From a checkpoint of a small mixture-of-experts model trained on Wikipedia: width 96, 8.01M parameters.
Below are experts of layer 9 (counted from 0) of a mixture-of-experts language model. Rows are named down (a neuron's output weights, with its number) and show model dimensions 0-95. Each number is 128 + 24 x the weight over its row's rms, rounded and kept within 0 to 255. Numbers have three digits each.
Before each expert's rows: "comes before" lists some tokens at least twice as common just after its tokens as in all text. This comes from a sample of Wikipedia text that the model never trained on. Tokens count by the router's weight.

# expert 18
comes before: ",", ".", " |", " of", " and", " ("
down0:072127144136084089158144140161161135113166113131111154129121143172130128118120103148153124147105105141150115097171125155137125094140135101149156134196114169088109114107133158132137103140123162095132089115138117122125116158125175140149137115128146118138144070143130089127116157163133159146
down1:116142161139155143157124126134115124095143119149000129107149129163129113136146122180149149145118136139121142130139122124128102129120160122139112153137161088127136117144108115135117127151117143138127118122114134116121125127121135123122118126105141123131130141159132154167120106129146117137
down2:115119140139118089121125116150107165117142099146139133190133139123147131113089181064116147142121137137076131146140131140150134157083117111145146113108135116090111097158127136126146142101097139129129089142145143112099139176100107126129120125119135121185091144136117134085148095150117064116
down3:140107115131134158122110153130160164126134084111151132170123178101143151156187085144148126136098132109133127123150140139149131121173148155135126114132138158127145173128142122128125127098097142158133135138115142078133140177043103124143119153182108124138120121118133104114145156169106122117

# expert 11
comes before: " ", " the", "|", "\n", " a", " The"
down11:127120096125069146125132141137087116090145113113123152091130100097122132113114118132128109118101171119114118177080168160137091124112131117140156130153171125111125125173097107161124132182156122132162142107114088157138108151101123141129137113168090118127112145135130133091153124112085179118
down12:108098144134148115165145095130168195131145135100104087089093135122117131160144127079130164124108110140089104104128135150118115104139183091114118106172120127123139090165115096156096171090124150131117103143127123164146130124098119117094132120147122143146153104147115115111093123128165138117
down13:151127135154108111160134151128176103139179127121193140071137154114123112148158129164167129146121171157119146122172129115135140134145105102151114114137140141114089127120128134135095099142137097124132149087126130102120168138097118085176104101109115147115157189125129128158118137139104147152
down14:129148118164113147120128130166097174093112118120094143144124158117122161104113060128137150135150106146144129134085137154099112083154123102088110114101159126088115127142140129095148122149098127135129151085154100118142159132096138151107125120107084114080128151129152160161097117142166138094

# expert 7
comes before: " ", "\n", "-", "|", " The", " —"
down11:146137113082138156151108116121125097130138125160140132150102091130096200122163114132111168108101059117118144159130105105149144105111123145115152125157132106113092110114147144073142112113169170117163130123124129163121130146155135133143125146099096073127142099110113081110120138127114108131
down12:137114115119135110146118122132126146097080085143116119134129112160121133140126138122150126085162060080131150144127151118138122134107128075151177137122095105152088076154143157146116127131106130147119161101143189129184133105121171128117123158115091114111153136114138135139120147088145129105
down13:150135156101152121096149119145126118150089123135114109130097093150148143119127096105117136118141153173137121116138167115167155106119134105107123175144153114130128115135148114168151129105119120085107122146140102112089120103101131135091099169145126120156148022157099135132120152133149101109
down14:122152146150118142160115156095096160139119180105096152065150139115133144148121143107077139149105104143123149100134160125156132157171113147128133132160107156174160124157130087129121110099155108117122147150108155125111155091125107114118103131137105119109126099127148089151097111088100082128

# expert 9
comes before: " of", "ing", "ed", " in", " and", ":"
down0:133135168194150072131094114114133146100170135084192145135087131166144123097114161111151175102116121124132158133135119143118125141077143124158104131118108130145159172140099115135089135107126134108137093086104142127159126162115141149119120127102137125138140095144143126141140153115128157114
down1:110078111143101108121066099121145138133121129157124118132090104109157158135146135061111127112151120142138213137129100126092143103089149137117106123127161110121101167100109104103130156127152123130098113129125164112132109139127113142133161144123099130118111133114140121166097120119112068154
down2:125125163141158148116111142105093140118121126145095130116157161138132124127113123159138118144168109139109093114098135092135133136149118123139099128082129176131123166177151134131158093131132099138175147102093154102099094134119100094114159117095121101117124133112178095146149172136188127088
down3:136159151127156110142119094138090141135128128109105135123135127172147140112102137130186155108152127152136089134133104125143123120101109107121113093093158143116108097155099102101107098122114150110135109134095120155106143127182115146122137085074137134147087059105159128121123114133144117192

# expert 16
comes before: " |", ",", " (", "'", ")", " and"
down7:110094148129166102128097093141164077087124103148181168128129146137117126136103122143154106131140123141141105164154116105158137140094127082127122102180122114117113130084121099111149105143090135128125113134151175134140144147136145076072127106118113157094132108103134106104086139134113138149
down8:096128117084102129101101156144121146146111130157105122173118162149141086143146135105150061098099132076148136100136169152112119101091134117130139108171134130112133151139130184145115085114151121084166164136125111149131105148134098135113128119133180122138126131116104136101148120151091144124
down9:117066116086133093153121094109161081106173130156153153122144123130135120119150105108149117126131099179116074118137100150098130124124163066105155135131117141095170120116175137180112118110110102139134109117160114134103111109120113141125141111149127093151118119130106147165097132129136110146
down10:099129137181125103146137146107147109103152141128119093123094141140149164100125120134114129092116121126114122106104159126098108118113102151126146120130063137069133160133152088166163111070103104106127123123112102112117137130174140165143119142110124122108087146102155114134070147097128159110

# expert 6
comes before: "0", " |", "9", "8", "5", "1"
down11:132130149122129159141129117120169117103088104170085154104100149121144108143131118131116134127130154102088125121165095168150166122112130137090144164117146124057106091108131097146116150107113159112135082089102139147141135147135144156145094133104111196102119112115142135130094113134096131145
down12:118091152155121119116112136126150117126107139115165161130131125151146152125123162175149087157127103090154084173115098139111114141093136160135110141162156167108123206152151116101116120115116122130146135087160133154130120143107137084114133147127109104094145140143099154145139117150080139088
down13:114145122145107133177120120131108112143137116133042108125155149142154120138113109165150168143098132134107141137099127166092133116144098116106130138135157121135161100128148130138071133098114103139140132088138127186133134146125179146121106153193093138163087148123114128124134127134146151148
down14:164103116110151151111101118103086105130167112121131100133132138114148142120148124156094115108140141098112149119104132138118163196123124160114096079146178088102127099185129137102130091135171136172125156145147122139106114133119125117126140120084124157136146162131092138142171121152093132111